config.toml
n_layer = 8
n_experts = 128
d_expert = 64
normalize_top_k = true
router_bias = true
shared_expert_gate = true
n_kv_head = 2
norm_eps = 1e-05
positions = "rope"
rope_base = 10000.0
init_std_o = 0.0502
lr_head = 0.0076
warmup_steps = 200
decay_fraction = 0.63
doc_mask = true
Below are experts of layer 3 (counted from 0) of a mixture-of-experts language model. Rows are named router (the router's row for the expert), down (a neuron's output weights, with its number) and show model dimensions 0-127. Each number is 500 + 40 x the weight over its row's rms, rounded and kept within 0 to 999. Numbers have three digits each.
After each expert's rows: "comes before" lists some tokens at least twice as common just after its tokens as in all text. This comes from a sample of Wikipedia text that the model never trained on. Tokens count by the router's weight.

# expert 86
router:528522463517501448498482533512451492526491458476530519454524569560396454587476526428512471490542528480464469445504570530508461488507465528528544470515486569495486511487458513431450404516452540529470509551472581479561518515520579505545418524542461492451477527467463535518459468509526483467477490461477446487469561390551486539478525539474552467454469490547482513427516418499477468492499
down0:468491534461495521497545528455529452521531506549450487572523432494543506495531548477521450457518520564575491550465433552532491548452457492447485560445515502412519440550508505434490517457508548456538519508471450460553518538554450519525531487488523491552497537517388451442466529599510567485441512477547524514531470465495450532498536478525451487458519416440486485560480513524510466541447
down1:528467496570506430469484517553502490518496472464428561443554473422535468520541512545538459443498503532460501527448477471562475559552484425526479498566482458538478521481485509534548477558443500443592542453536489506469493449476454474547477590457432554495489514488527485450480570446483449551516462435494462548521511519479473604431516457567472492488512531483510515453486489508476499533558
down2:496429512481459466536488446567482498444434561446511513542520507542478510518561542561537529493484499506495512474478525446498402492533526563489470520476500466501482438468544442474478465511446456573458501527533565565530474481477601453438471481552406545432478501503576487533510475423484514537560440509433502517460504513524595521483482517519431466512513548471507503510506471444500558532511
down3:480415486557512489506520440547472468462512437452511533536542485461483505596509453480493501535537478501462491542546470538534503458479481525535461482437542510537477505506444518512466529456490533464462486415512532453476461492471504549534511513453526452472473500467562507618526483559472463573583509527472426486487451518454483491457516420508511547490426533505499593429545441509542427477552
down4:574491523488505561396521526511434491438421526437488515464489497466548492521523515569425506467460582460545470524538505555486514515493499537526535485500546551555494530485445541439477500446472555498431472422510504541440499445446475492538545471503477534577548495539506504507537509484541485522529584521426419471538477519413525485425506499413497507493479495416507482502482513522486527494491
down5:567487440445477538524462541429517466458599515508493586509476539491552415533529442580544477474585464577564468554468520455569492494443518500524457495542544495542484490547510483507546501468505509520539534562541453519559592539518532536508508508482496502520500475543497479507483522507484484528514515532504498468422598622510445545479514538475540472511528533457486527524493526523468514453501
down6:544534578504472431484489479490451532440462501505522561444477524589509528561435529509506505417475498440471484485400517496494510490459492527481495493532558542502462509459554435503472521493519446503545527503505464587500536540563502453432569575409470485527476515466546453499480465476506500507540530552536488588457528539510628451517509435514509557461502501511477440506495511513534498498502
down7:438497438521528446598521553529484519568509480534488514414548543492559419443430514490534546475517553447475498481459524503510470572525553460469536511509414504513506536533492548511466488524512575450528471465443460476516516487539478546492466572544513502454443565460521538537495508527523437459561534487485492531511595534436433557486458531489457537520478506537511454565510524496438513526527
down8:420436469511482513505502427493472490511515443521516445576486499537436523532485513458514491467473519426455528557490553425421438386545464472533492428447477516512498535457537472529438481537526521522537502509530480523515522512502494461494553502515500551477472594519468491473540524552544509446533504559495490464505477522515517574444456544453440535526457573508496430446481546547549505416512
down9:497446435482472563513474461498435468550493502502501483616449593438500544504541454431454477472504454553500472513501434494513511441533459521537432482479536562486509517513517561493564487459446499568485546494523476487457472426453488550555493447491469480504533498562586521487502513429537495539476446522531424466457437498481534527462513487490558493581536462514448544466474479460487449519473
down10:482500437539489522460481516438534453500539494446541509534493480517472441437522468491502522496559465549445579567512521451554505492566565427540473445514514457462519535501366529532437503548503456519497576505481444443573504522514474506548538500521546535526437489465502554496449565469569535549462468530477467532511488449492525471445528435433469500525421505504498527459563505499475478473496
down11:469460442484538526455491441481580557488529475468468505528508534492512545482559523515393492511541512506452543537548503468490587419568426479560437571499594569492527514505458537538527499466537529524537557492484514507499469474544524454501535463503487544544543460496540495511520500476518422557525430411468548517434532463379519566511449479492506498519513485494508547522510489509486487518514
down12:467477462500534566451517535496511520540467534493529438480473542497395526557447504430539473521481447548407466481504476511432520430532539463533524456415528480495499510481495509464534502513518517447549471550578503430447512554580484441535455482569548508504484536468510428520477506527488479554484434444502486518520430576515524545532529509550411506460475483553531517537468547513517555477503
down13:556491451556537482551529487462488528482593505504491489526423520597545510446439491526423542453547459535415516464457557495519437486556476518600486543511545483476548459528456480520457474509551495546453489491495469535547443499570496526514472511481524468468507514488509465527473507500511540522439530560412569540491519515517562509480549534503530552490455528490433474572446446543538517480549
down14:546480417549504520506465533477524475424483523529522468466435509467426501467553513509521545479497459512512500495462453510506594557573552468566405440474543494475481422464547431466499462563613560488529543529541455488537447517525458462500528477475509542490525511537532526484460522518534525493473502505541496477557481498521456473407557535528508487454504484408562497483539461479521539559508
down15:486433546526484499476502415565482488493430473516489483493556571505464497449480557507518474481478549554548491486489562521491527522551572477431607511522508544529474587432464482528441443545475497470486501482501590410501506456441507439465447458507539525505463501550498502572525542462450471474483426447487473502536504470533571478481489506487438456575486506485515573521494477519451485548494
comes before: " of", ",", ".", " in", " and", " to"

# expert 22
router:520586469539585505469458513507460451436474490535512524522469486494427524515515528494544436541505470491546464501500514538588539508579469544572420475465523549511549472525531585518473485483483516476507394473508516470442506504503499522491496614558502503454460459465410468464491430506529447515484524483533477514415476498523497491490541568487514489498579524455478528511489485489548423563482
down0:538535510394539485509484494438480464524558532540549433445476432522561516486502460467483500521450507496498503437482495442474482536444428561504563459408491438541458444494489465497497471513474482518554523419498590463490557491564474499464484457477478493492472547498470540504518494468475469485532424546514482460491512524521518566476556471487503545482399448410493516482427531475488477430472
down1:461512504562429470417480424438555547512557486545504464495542511408450523519468501565476475414480397545453532512456459499490533603473502519481467528479592478492496523573520399597506494490495413534487499499496531455486454483518503468427536501505553526515489498520542500431542522544431459469511513500559483502508511432511514513516517534501534519474510486505440518498538495491477528483494
down2:483463473506441522544509523487511387491457481519522552500489581538507478548504476532477484550492537558527475463505482457486551452491490481442516504455478444532505500473496519516504546455489509553486513478472458409476470541559428555449474559489437426513479513494516440482519499520442457483471545575376431434549528471430527474520540535489540490443446530487449490449442518495554464480439
down3:534536464562384492466469527560478496434537507499454515460456491497480457546489475477487489538563519512558427480488534541442507419506535527457481535430510534532467512472525516522423578479494519554434507473518531496512478467510559551496472526451469497480421559549516481490532513407485503563557498449500503430506467527469455460500460505475486466454488541512493546528595506419488506444582
down4:544530505478483557479518495505553506498494466522522507467480456447480566509477506450495382474531467544529460414412460507504458479533456452484575517504496479593559542569531448508516571505429470442426530551435465522482535480451489519568549547524564516522512468477499473471546574587448443498499472454522483539517481477488488479528563557464452490517494526533509525568511476460485466513491
down5:546492440465542512556489504504518523539500467513427573501521502535466469531475503508479437508470583486494473490529520480561438451529450571464500501500447502475495430503537435527475516450495461554516447568477501551523524533502508453486587464591484485475504557514522493473468516463517500451602547455505444494498512490548456471524567441477502559465500521507514474476378429561593478496509
down6:501476498490516517545501498456468527430490495484514442526456607492509571498488555460558471439479531395507503554411499530564537470555465453497482515531501458490536542480575532454532486497543511450510506593465457593458502499560484520436533499525521498477506476516516487514461421523534523479436482519498484470428495513482469436503487432516525489536546509526520436512435397525556485455537
down7:463529478528508505539497481477478546466443415484461468469465530445524489465542567512434603477467558507474448402551473484503456470539492551468412537461465453468510528597476460483497524475443500456491416465491548481512528537581488557510469526475477520521543448460490542522491489495525550567563425495454528448513520523523443591539529494518500498480513548498490493478470532498452539461449
down8:510440576505580607473523484560521509494568529425483406465549517528473473564544538529500479573488476517513494520511541419465527505485527454484446497461491495501453480455566539569472512519475487513547509427542466483480532491469516500581482492499550547525474470518488561418495416485487485457505461527469529580507450475453490534451462479548523534439441504546473521481445530505480478573506
down9:469417482512418513491525521517472477458523480562452486525535560487518481476535548527462508449496480476530466470529554449469466444536468485458528472586517526492516567513384525416504459457540451493491552425535542521465485466547498521561546471448519433524497519507527469532496497481492460452469449501517513555476536485443388545498487505501467497572547520526500550521401445466509548552527
down10:513471467491493492526456476498498387468487439486462587574417522546468533547525527494517508574487454431531536508505511493492519484537464439542487491463530542564410520488469477540470478505493480495462465521480560517555504565546536494472421522459493489452482545587490542516509528500439572485483522545473490457481558504499510535520528526462546453426413440474446493501486412416505515492496
down11:454488482551549515471526456577494524493413451459503520518506446465520547496547483525478464519449488461563499551429492514470507441539474516450388407527565534478463473481512494560487535431552449484540508459467517529518549483462479439531459468435499474562509489486489497495550413533514571436519428518481500559471540532554494500441456453521514575520521542495435504501512491488564525480464
down12:542433514401491511526486583421428505535491503497481524455486529476539555521582506489493453556460558501516531457465535501498463371483482520467486493468468530442526501490490525477532450464493481507490607500498495512554483454515517663526493516468490428498499528540449492442427540523518512554552502480401520457512534478509512534471479471513541534497506543504515513468486463476479463492500
down13:515462484524493523506472485507478544473502522488419507497449487472448594523436497485491524478553519488496581535446505470512572421583491516526444451495442502532500449495485535444492465488545543540461488568531500519487522524463568435497422436511468453471516468534438487581478532479586448557523513547529523517582424498468483519577453536548441538487477486490488528544483559528524494464446
down14:546565481559524482527539539466446445465519588560501513430494510523502517551447439469531504484541498500525531517508557421516475578455517479550504466462560460525557541428448461465429431467524471505475531513497521537510471552562531485484521450471483507466481584546519487598467502468445495477489491508513443481555573429527485483495498500566559477520557484517484474516501485502408519575475
down15:527505489462551531498466497514474570485479483503542445421489520541471459517481498502485584518514494520409474500529542494598517513484553467529529491560491526483488506539487440473489433577503512499580484555490521476547495477575447471505445500483471581538437516448608523463476494449537455534523442445492462570517541521519535539534439508459530503474536469393452449469480465550464515464513
comes before: " ", " \"", " List", " The", " St", " P"

# expert 60
router:509412522451594530555471538467496507527523509584478523514412484532559500479476495465579500490528529513520530496476503488554535483479503614492508443511504490598459405477537546445547500508472540516508525500477511509474470536473530528451547492429562444395501483495444536489435520488544511497490511499441565455496465475460510426480479505458557464511458480462522499491425497448500484568507
down0:520481581511552517573468534464552474611508537512492460382429423549542558435529520452469515425490453514445552484501524529538574467499511478492494554469470430548487432515473534487511472568515476564470515521474521528502500468498518477444520487474479535502494472501406480448432478453541502533498521498465511491537493506499526516462551538526485518528429483532533499574552527469432478482444
down1:498539431573483487492544462475500499516431468452462488544538581458451529475414518452515462459506461476537599461484490496450430502554506562445508481532515480422478500506563449520432506477479479482462417472520497510445463493495533483524487561572503535538557429480505494520522505483462504552512417524517508508471550548496470589544527464493456456479493537494501591463547546465565498495540
down2:515518491498486504466472498487459545450483461499541482486556501461467428525541525505566514492525483468521508505491478438531531522523515470506498394538525482515452517541511536502552487534503557504579465474499445502531478541471495526561516564485486565513498540535512496454425506498481578515497426531570435570568531462468495519498481514436541479459491552509627498630468471432422488540460
down3:533514484473545496490553484518524501513510564557589436535517491558550469508498568489562554457490510472528506452503449485494494491576529537526465516486513535575488486511429518501530486519502585551449567490477479477607532531518444647516514523486551459468537483436498513561480479516462437525447498499508462456449508459458502462496476520520484503533480533534459539474500394457428493465480
down4:525483473490549531504479517475548526453452489544507496477494384489473511507517499507431448461462465428503436536484561544498571453482433568394529538480463560545540540471550531558533476564486504493475505533456491525580512469430498528464468491511526589427491526478500555469515477501485437499510565500493432497500513499483564490492475529503498531547477534476562554579472437504514569508559
down5:487491581541541439499496509489515454551470505480492533467482484531488545485464511592541448525536555492464443483551514557518507506461438514484476484522462491537557557496526482435412465479516505507537500519514417578590518500491490514545529517421427540494529498556536492501521488556506568489510514486595509518459570532439540476493392530566518540498482493413457504512482493541519580505472
down6:435526493540465471442520502459504561499492506428510501512481497484543493531459499525531506493522522479460439528507513508467452487469430560487460402491540482495547568529486511488503437602479529477503506548508532405486497458487452487502493554521455572507475418474558532546418475465503557486503497585520479536504537539529628473543445494545497438543508521494534437560480529522536569530533
down7:483523464482525449451460473481434467468413416505515495455521526514466506539512481524511452446520510443510479487536521436538531454485569514566493431548537463448497621492408519453478477436529518484501506450473488436554538501556519556568483479545513519506497428502519504524387481479483435547530422448538516552482504547485459508448484532446473515484496571515497524483525486520498526519447
down8:478546499466457537516476493532452457468483479492477435491478465502459515544533561485549492538464442465508490395511525456495496461528505517529451474426559526539448507460531531543453529429463477485541445475581544491524557476493521573485531505435585449478439450506474520557472491507524477497592531497435449486462481477417497506451468500508429494566397506478472471506479546469460471566517
down9:539456457531494523555516516602548497500484422488454490505471493477484505580498510582549474571499438491464531517440487462536523462471489478534506504493508451470568494459473471565488566465488483525533513508472482403494486518504498550458469462557525517463489452460490528509525618538459424521479508486576484500547470474524394485519570504443511502536488501559528583519526507447499523589497
down10:536504430485515554486465472486460490535515459483517492492569501566451471494496507519466494540456442447480556502506490523519500495513499542478478497471514544476441431497536480462496496547512480565419416465458533431480485490432543522486594483424476490480469534464394514513480536397486490444521452598447515409472465516525486540531499447502529564543466526447553512489489561474442528457513
down11:519509466465510446508538527425467493538422492510493453472465550560467516489497586549515534487451511490529436504538518514480480363567482482448467466483499520441429451484494492501489561481551456529458487473442557496467534519430500562497528533453465440449486514489454535497493525398559471487539466512475445426544486520478488590502497541447454525484488563512525476539505465485447557534493
down12:458508470466494493597430526541463530525465440513512431497441517515483526526473520515492550530483518512466402508469524462523518445506485521451446458457487507487471515486527491522486580547506463463483558501480462567457514476452469443472509496519471495455550465504440429478531468554505576547438482523444534500562470486427515531505465525431421505558483492538480462575541388448512507571536
down13:486536571484596518490540519486471528511488483435573495441412565482527478534456505517469506469553512484453472531573487540491491488495459519515512464487478485523463505536464631506553511428519536482491494525428482497413511472517472516515506479517552536475557483492482417542466484462516436507516544446461470528545450489488484556592507451455462471497520549489530547455452564544567566479547
down14:540588532569469479506463532560507536498523469455527489491480483507496549526511460525520547447545472519450526467543491467398630475555408455515498482486488459422542447537527478500489420562501500518488560555482465526462499518543505527505445553506491492484490493571512487488554509536539471487513538522525455448430470441562546507510569412525501528507505489573515466541454536493464451527524
down15:450535523457529521454498488529569535574550541466497593459483498521421475485541503539454484584429425556479435462501538520525459471456540481530517477470476479481491497444462509480490585474375454520433497538504537454492516458482482532534449554507437554518539524484504469424494499477490541580459551516476491486509481542532414484530444518477479459511472526493449462505501518441489474514560
comes before: " the", " a", " ", " his", " an", " their"

# expert 67
router:491452542478542484523451510474430441544521475541516522501423445475478543549487494534489452495574567499507490485450507536576498457521514517546551446481510508507573527490474494497508446499533499473416510498545513470497509596507621562513512495492483487525505495501447502499456513492505467525489396516510427495506540483516488509447458501434531498483521619553445523438446463423519426457540
down0:479440548524485538531513543478454451555526454411505440443512473416484452514525480504491492417510515548540509443521493583498560573477483501491501490502497471526480480464568478419546476550521467466520448464498440524500511521483513492568480564522514493535491460535505511497454495566415519459599560514501511461496435471439489491470514555489459514412500531445496434548461576510485521491433
down1:591496471518554503555447550560532531470495472493487600559521472508523493525505500519515486504534476532514593495561440433519533538408574481501452459491455400502502470463579434475471503483542459454471509477516427543434475485444505504531486489507526493553419521543540524498506499466484448484480421521506459552534439526484481520464509484431551546437471487497516520444555472518487478548482
down2:459470471559494490503485453549449507437489511450470393593491508569498508462494514482501464472541499516497476532457466461474454533507533439570434513534522557464496431488593524604477496451465509529477469515508481430514464461454547496515410506512470501506465569528505516494558492478541556513457490458539475455586507464462511471436513416491510567571509474462453523495508502472450513518452
down3:540542477521493510517544531455478481458494499463476475554494503555557522483504482486533463484537495482476563535473486485534466498464463502501460584536438548488549482492517475497516442494448556516506437526530529412496493454466588431516505544477572434506429505541433540517509507488550478491468529540496486378444495517498538537492572514509522545411451607467480571570489488477476475428467
down4:505515517530446493442518477514448502377492484470464517535532516569510467576522411445479547444427540394480529544441480474485476477483459581492548470490542558527518471520615483527438512532484465516521552475543519539492520495485490471473447524503554503556530537582520515531508530526517530499545587503457461512568534488477474507465574538491477491461513519477440534437504458517525493479503
down5:523519537494543512537492416512468408471473535528480504557541519554541514480455511523463495553494500545504424467424558461522483469499455538485444501486527584488530489539514443471563549490483526580470530540537422548526469484484472526494557465520541545519438536522472520432522450479509562511494477484558535507515504589509577528465566519523531491498482518421499486576429463541529421457541
down6:590500476553484568482474465537459485491418562504505516493465517532529500516431466520500551517530499472506487475440505452529569579506447518470500574510528525533524534498520456477444484520494467518371556471495543465504525507470451424484568452544516393548583508546493444539464478528445555434478547503489538565541445498456503477498505500483484501462486486476534481550497438507486518555443
down7:443518424555462485529529515468432442440563449506535467473476482517525488504440504519536550514495525497473491551490480444501477483475502486510556467514423533475492533532386454489490520487456535449426449483479515541511572477483420510538422498546470467485582542485517528530498481487514526423511496515550464554560563520486507547521478495567444475429464463518549446484412549566473538484526
down8:460441524430459446476528562508527488453541434488524456459481409470517512543541445489536533422465535554464547460531563472490542540463454477575484458450454477502451508532485523506432485421515426544472524537547510518518550486554516458562550567512565497465446482504429500501519450542493488456519474525465438537562431521490439515509558512509490499515459527496544478468462502519496521540417
down9:531505412537471467544493485499571472576489494550458538533471466519506520538409616452499489559497435507459647509461471437550498507509483466536412498491465492448528531530412511503500485503530493563489499479482539507475537516469516487528471525562518465482513496534509474553464542524544500499467457527452532470494508458599477563507504424536517513503475468484504567495449546536483505536553
down10:477531495593510499519525482541571477507481464441537528452505456498468489466483494491465498493495428461537478542502522500513558527447513454601476468489551458569458478498516546427523508637516497561445531507540527391490540463492447499547504484500492512546414496531500529516465575513493466464589523534516452503525487434526508509503556510528498513495503529420541444433483469535438491458529
down11:489515533533423541511582486509464486445531554456421424507501525496466515480493463478526488516418510524465561550480477540462520444501511520535515522492498518484449534491557481526583507502496505493483423517487534588522512465576468524467492456606495463566486463464397503429490477527494476523513529500506523438553415452509492501436466517510473540532496584526408495518455439466497546502520
down12:471484488463586544486547483486537531579484475472491453489519536510467513491481516532547465573498521596534481457475514481504565401502501493465492542554448471446560537473450462530512503475520452374548493535530466472458505456514566500498510479511430435493464565483540570527481480465470471480519388520469515554524508461480511463495471516541443570546523558493478494548484473463469422501533
down13:484484501499543516517475432456569539590515520467506500562475500442508554515488535512464500505554530480503491566484455458523514405571468529568487491525489489440496501491483529536532511500432479510524550509540400506497449505524518485532427496529488503521585537498453467513554456488500458568483489422522465374468505531449547561480463459543585508523487499575474560540448450477473493474525
down14:587418451519501508543436540597512487437468478467460495481509438521460463422513497552488504515486503553533473531548461571463505523539429513548454580421507542464504485508492460564491429522441557530464513591503491516473480484526504531532422427467421515465514482484528519493494490469529527526456542494469478523506518434508510491504472446473537496454476472583486473458438462521493478575534
down15:485459495535535508514519494519473514522516500496521509427561528554488497525417430498498473547494566510504481434470589585501527507486528445564613537464580493542503524419462481473498483573441549464534483579527499500492467468482526562513518560468489543494537507466509468567483529529451518541454489494490522458465486531546541452571459558528460530541491530454536558494543527529472564484417
comes before: ",", " of", ".", " and", " in", ":"

# expert 14
router:515509502450569494523449527450448502463444461510470467530508522470468530531449504500474461535527535468515547478521554536541530476557556499511569459470536502480524505520475607456523506470452512587559427521490540458472476529522582528483473532461496470473500569488464552465492524523530407509551527504486471459532522481474524395415456488519528471447476560551505539477452393454459490453532
down0:397501560470597532531556550469577510470523498511483528505529517519594508534484485458506508535571515556601464436480476530505533474446521491474497444495483469495422523437565434494559484480491512453496463485499524535522552508548535514471488520481433486464504521447452548457492463541474447455517490494546554512548516596434455517425523509533493499461460487469519483562529475551493469451454
down1:534591510536451545447495499527448521477501455470473542494527510483432530475515434452532464423536437556497525523502464471523516529483502473460468514506528475496572499478556481504469514482546576490546584489504480543523502475475481476541528533527544574553502435566566493525559487508518450531460480494452454578428485542543477514539531473540560501508465585636454540523520466451537503505516
down2:545481503481501468483513449476484501465464537498527556469517503525523438441564539558486550492458509482493512478472460494514529577476489499549454524566511509440439433477514445553489441490465463459546460482499528493517532525469531522468466572515442483429376566533430488417478585421447518502513484562474485485610497483536549566534542531484530527449472549512475519500464527477547496504479
down3:485487507543478496441503533544470456488438466562425517501535475479492514553484552460509592484466547407503434467472517468487433546536478541482495527449471546535459496454474572452499542507529539459435440518421544460521541553469488509447445507476531477487478521546492472549462451493496491596483539479498449488529463493555513462521515452435499616545450501487474561527512474462472458488565
down4:503439531405492508477493488463520455503473486568456507511529560481492514494509534357515440500472511443480474488547478470509482486542528602469441501455536491462548450503497522464531505461476522504496507476445490542505409476448497607457519550491543533465509520504492491471507507533555507469465536522526458539599453505586470567454496474602503491452518498463456529530475470481535493477426
down5:501462496442499484499564518499508410540563601498515487513459530540467494485422480501557536562510506454547507547556526509505441520469472628486482490510445513499533471490426498475462421498543534460408547496432547502488539534412482553551512527566499515523486470515431562505504526540527512473498528474527524533533483549524525483505566533518450433514501563543505578452477468533503478517518
down6:514559519475474527517490519514485502525475511470470436490478503506513430452532472499529502502513426469499454540431466519530445569531534578473502506479568586559537462470548503424420473524578442490479546494452442501513504455491458504569510511505470485472488503479430451462485440521462458459469527538493544601528468455540582456533479546496496527463529478558579460525468453474585512505450
down7:469507578447528518565450449441431488480497577444558494442515546499553474447554471519486543474553525555502571509478515518500488508491474521491581437510524440454528519518471475569435466525497498461558542498488507522543565522512464484489462498473453581492512477552557538508484551535490564489447515561480438501503486523463511537483485586538489438480469522473488498516537462605413539551516
down8:511448501586464570488462609528484459442508494507448442492475492492416444501562505433447465481473543443474501505562473494499621529479549503505466525490484504493496438520526463499500527482527491534569471467494581498481542470480547530492504472421500484515455491499522485535447489533476510530488575511515542517542484456465544469435452421477447467556477449528433416464473468495509445540535
down9:498520390485497503492556460570496529545531471548493486560573474441548532512460540480446500451450512512539475525452484492476441543537530540478466481472476511470461557492467565420490525413483517613562462521493552476503515528547505576535485506436481498497508518486463463516509506550438436479501504453488563516452492527518428467486543558445443519457576453515550549549471542507491482492541
down10:452475496519496526499471482530425518484467575506482504549506546462463453496509502418501479483521532502483529535510475507543498525434546446568548428498533487535454445508493499463487583519503460525435501547566526436491491480523517567528524495396479538522497468508473502537431564486485498469545487516550499533467498462598537564437515506495564485513441478370487441416528523574484494490485
down11:460469475517474409442515480509467525521513443474547535449486549466518504467529394483485493500474523462472567516502495551440485561521528503426530498486503544548523521490563557492497506465516477497458504391330468471500556525509497490555477509489496525484541442446437480500576508462481462490543530505524533487461544459487489526551528514541545508442484507479570496531466508476549579488436
down12:504478499513506587533534493493444558531504568504519509510467492488505546507532567492533534476526540454490501394513451493495504441506533426402520519468420479520513519480508530506476484423538513482513542572581458468503530523493522505408441519525469397528493488515521506560496491511499517520470520578544542472532494525526549510604424439534417505475531495477445485562512444462496455476532
down13:563499539537561522576487455463522592486515423411574435482453514472496526521463439541515514533526555536502484491457479524518416441521508462536499453508575528493484479530453541490489508507505476514498497495553531461461476513447474457430478502474488505440478562528489502578526524556475420536470537521554503462580568450512511471445443578482464548442487475546493440497488509568487486498534
down14:521440419555484491511455506529504471487448457494571504431478476475515437487488469559533520546502460558452508510526604590478490510492507400598488408441505453483507459487461466493511494514566519500459509548496492403475494528535545468575498475506457487467462423485553481539469517428490518492464464466476451512462537481476480508481579489474544428519540507532507504531531524527535428513496
down15:442465466502539578474531542586461448464501487482539510498526521495428471495463520466485496533454480578506564407479554512499536512564447473552503492508495558493514559560521482513459496589469494525473520510463565432506482475446440498492508500456532511456522531492454562546434594495530544548490496472444414554534477489519535455408498497557482442533526474552550529482505539557489515485480
comes before: ".", ",", " and", " of", " were", " in"

# expert 122
router:448511516515528504646463517481517456516569512505497461464510462498477454453535511543427500483425498529489549517501477602551467461545480503486505469470507510514532407498528451450445515464448467555483558534412571521492453548533511553447484530450547471459523457512440543447521463451508481529443473463463468453492408420514535452490457458500492511536496486511463484500466473504505462494537
down0:478510575466536493496489583463533478550514422493498522427501470536498549490454510535438498500457555527481472437486496514472520541535477501483516478509538482489529475498524486383553509526380567477496492548582495518474502572501537472475451579433530450485499463514463513488512512481454550463543473479424476474470452500546524508543552502541501518464476513495506519601384512534506526423520
down1:539446529477565418462529474525552505516581454480501539581540525520463500492481510529500480471564444503492549529489487540551480597457497400458564491562425506500501557485476459495488524459506502516523492460481519509431470453549491483509534486454571499466472493508466572518513569514560448507484551444505428592468545505546499524543512484528540434448525495438551514453460483568524501476475
down2:527484436474465532494453481514492487468489409486494477481490482493517524519460478530541447538507508462486480497504552525534515511593481553545487469515489454464476495514424572506483569415460508496480456490533534479510509555525489563507583459526485513421417498476532501566462556523479535531487553526454485474614467480458551569465550529533517434466526539551454560451481447458559525566559
down3:431559477550519506513487588551501431537492509536507525578556524554475497512523536487449479567504496500552476509532504497476478509506484486583510438571481448602468509493450511467541498506445506439520547480551579429527471509499435542502430551502524426479415502537501495491436477504479467518407463512500495520557483479505449504527528559513496554512512545572527449483445540436509521495551
down4:552529510480508508534467548437567519527493510456592520564461491525468568507578414460440498459455514534573536552395425487449496530575552516490495514496538519601518489481507532555510519543500524466540522439554504570516516516495506582489554503527487529532553473460462507480493518451516461527524587502482500465472547504529445531486453526475454553480449510493484556531450515488460546476520
down5:542468535554449487451451551556393461497471473468534449533455515488479469492521497492529490542532489504424393493530531492550492484539456514493445554471501530521460548543492472465429456468514487472541385488527535448525498544474462543433524471548572496418488473461479506487497490489490489489621479504506519493488450506436536508575480511476553427439485558496505505526451457468553505510508
down6:524554545459475473438483494529457480537447472496451514467445507526516484474534546515555525496525487488480521474521516498547388493511490473545537496511483489563541521496566526462456536583484474403471459492492486557426469491475429512469495569451490467529480524481499447479536513544423499525508467549496402599563536539545507448535461438533483567565527467438433490539473542497524546536494
down7:491541493531505527498470554525499520508468517491555517510473479493492481562427491467550527511537528461465486508520564507506454496572541507517488493506478456498503539498437526458495559489504537408460478511495574510504553516465516504444508575501600597509482532571581492592451456473429531514529433548432543478561470531469515536536532452514492477470440630514566452507495517489479530523477
down8:499491526526496567508525464413483502507509524554474418483487523518543429530500557549378506507374525510502493574555543538522543508472484497499503497510597484462491534526539511496482525451531513548501469490485467493492529432490505519529495543534631548519484465496533558525539518502533511465528489604497428547548448483564491544499519433511524534458433506464482488484558531483517489531503
down9:496464418435488540493492484529521548526490448541497466437502453472475493476542548483407551453514423526519535523509491473469493522510474589561494542554518427544489523562560502460436365502438560498576506490545509483531485487543512511548467494450506481513470377490513556520446548513486465481526463488454457486499486480536478498422547529502523440521490480531493487515479511463557481563502
down10:475535431528593479479479479519544510520475524461467475548510579515523506600565547560493567422537493444511563550439505474450484471501394531520538501545471521507508543490512501458447496555489515529496470505473527445600475534484466491445513468433445574489518519507470523508488552514502491518523458561551511526570469516495550506482472486518542515529476517489552570410507508436475576515475
down11:432457489462439437525547466522449479469487472453438471470475516472561558474545511496480448500504492491484523434456502431518529471466483479500467517500577513505466459447519516533490499498487551525518492454443497554449528443530471515593479475486447472551495465494481417533505505525549510518424448454504507496533527396502517570528368477419431482518546563484462494512565526453495524522527
down12:483499575493532575452496512552470516487471520499554511456451458492480545506536489458519500578510459572448431477435585526523504464541524534474498483549467411420449463489501499489484514469511493457502516473483504491477467461455497525523533507515512458487494558583557559472505470484566625530484476461499510424497435521395542540445532496468456489539505541454428542484521470505516483562488
down13:507443441503511529478459516476514496438479506519535472518429520548513499528499481468489446571519495507487439579468528513476569451547426512540490470474448492538559551543435487477465549479588572546505538488457533390488507495442477471519496512420551544489521475558584461540488508547522526541410517464513484458453497428454477470525431429517452481490500526516505550483535474447524549487510
down14:492516521513504547621472506512504516508504511461516482434452463520535535488542555477479452486531456501474501499423452495548532451493497519545450482431511520489472556503519459576518458487500468504604447535512477497476521525507475588572492484473489497473524500501504494511508495561562509413539432582522496494548449458551599490538564496530545532563514506497470402487524433550570453489517
down15:487553490499488527435497574548431491549510505463514443461538494441464516439552511519493453519486388467537460502542580466474508485495484499488532453471508515518559541492514442449532531507556471503542516581546488430499574473436414496493541482484521600521498512539485494441547478498501494466490533532495518549465546501534458524561399598533522436514512447500523487509507502542502488460570
comes before: " to", " in", " the", " by", " a", " on"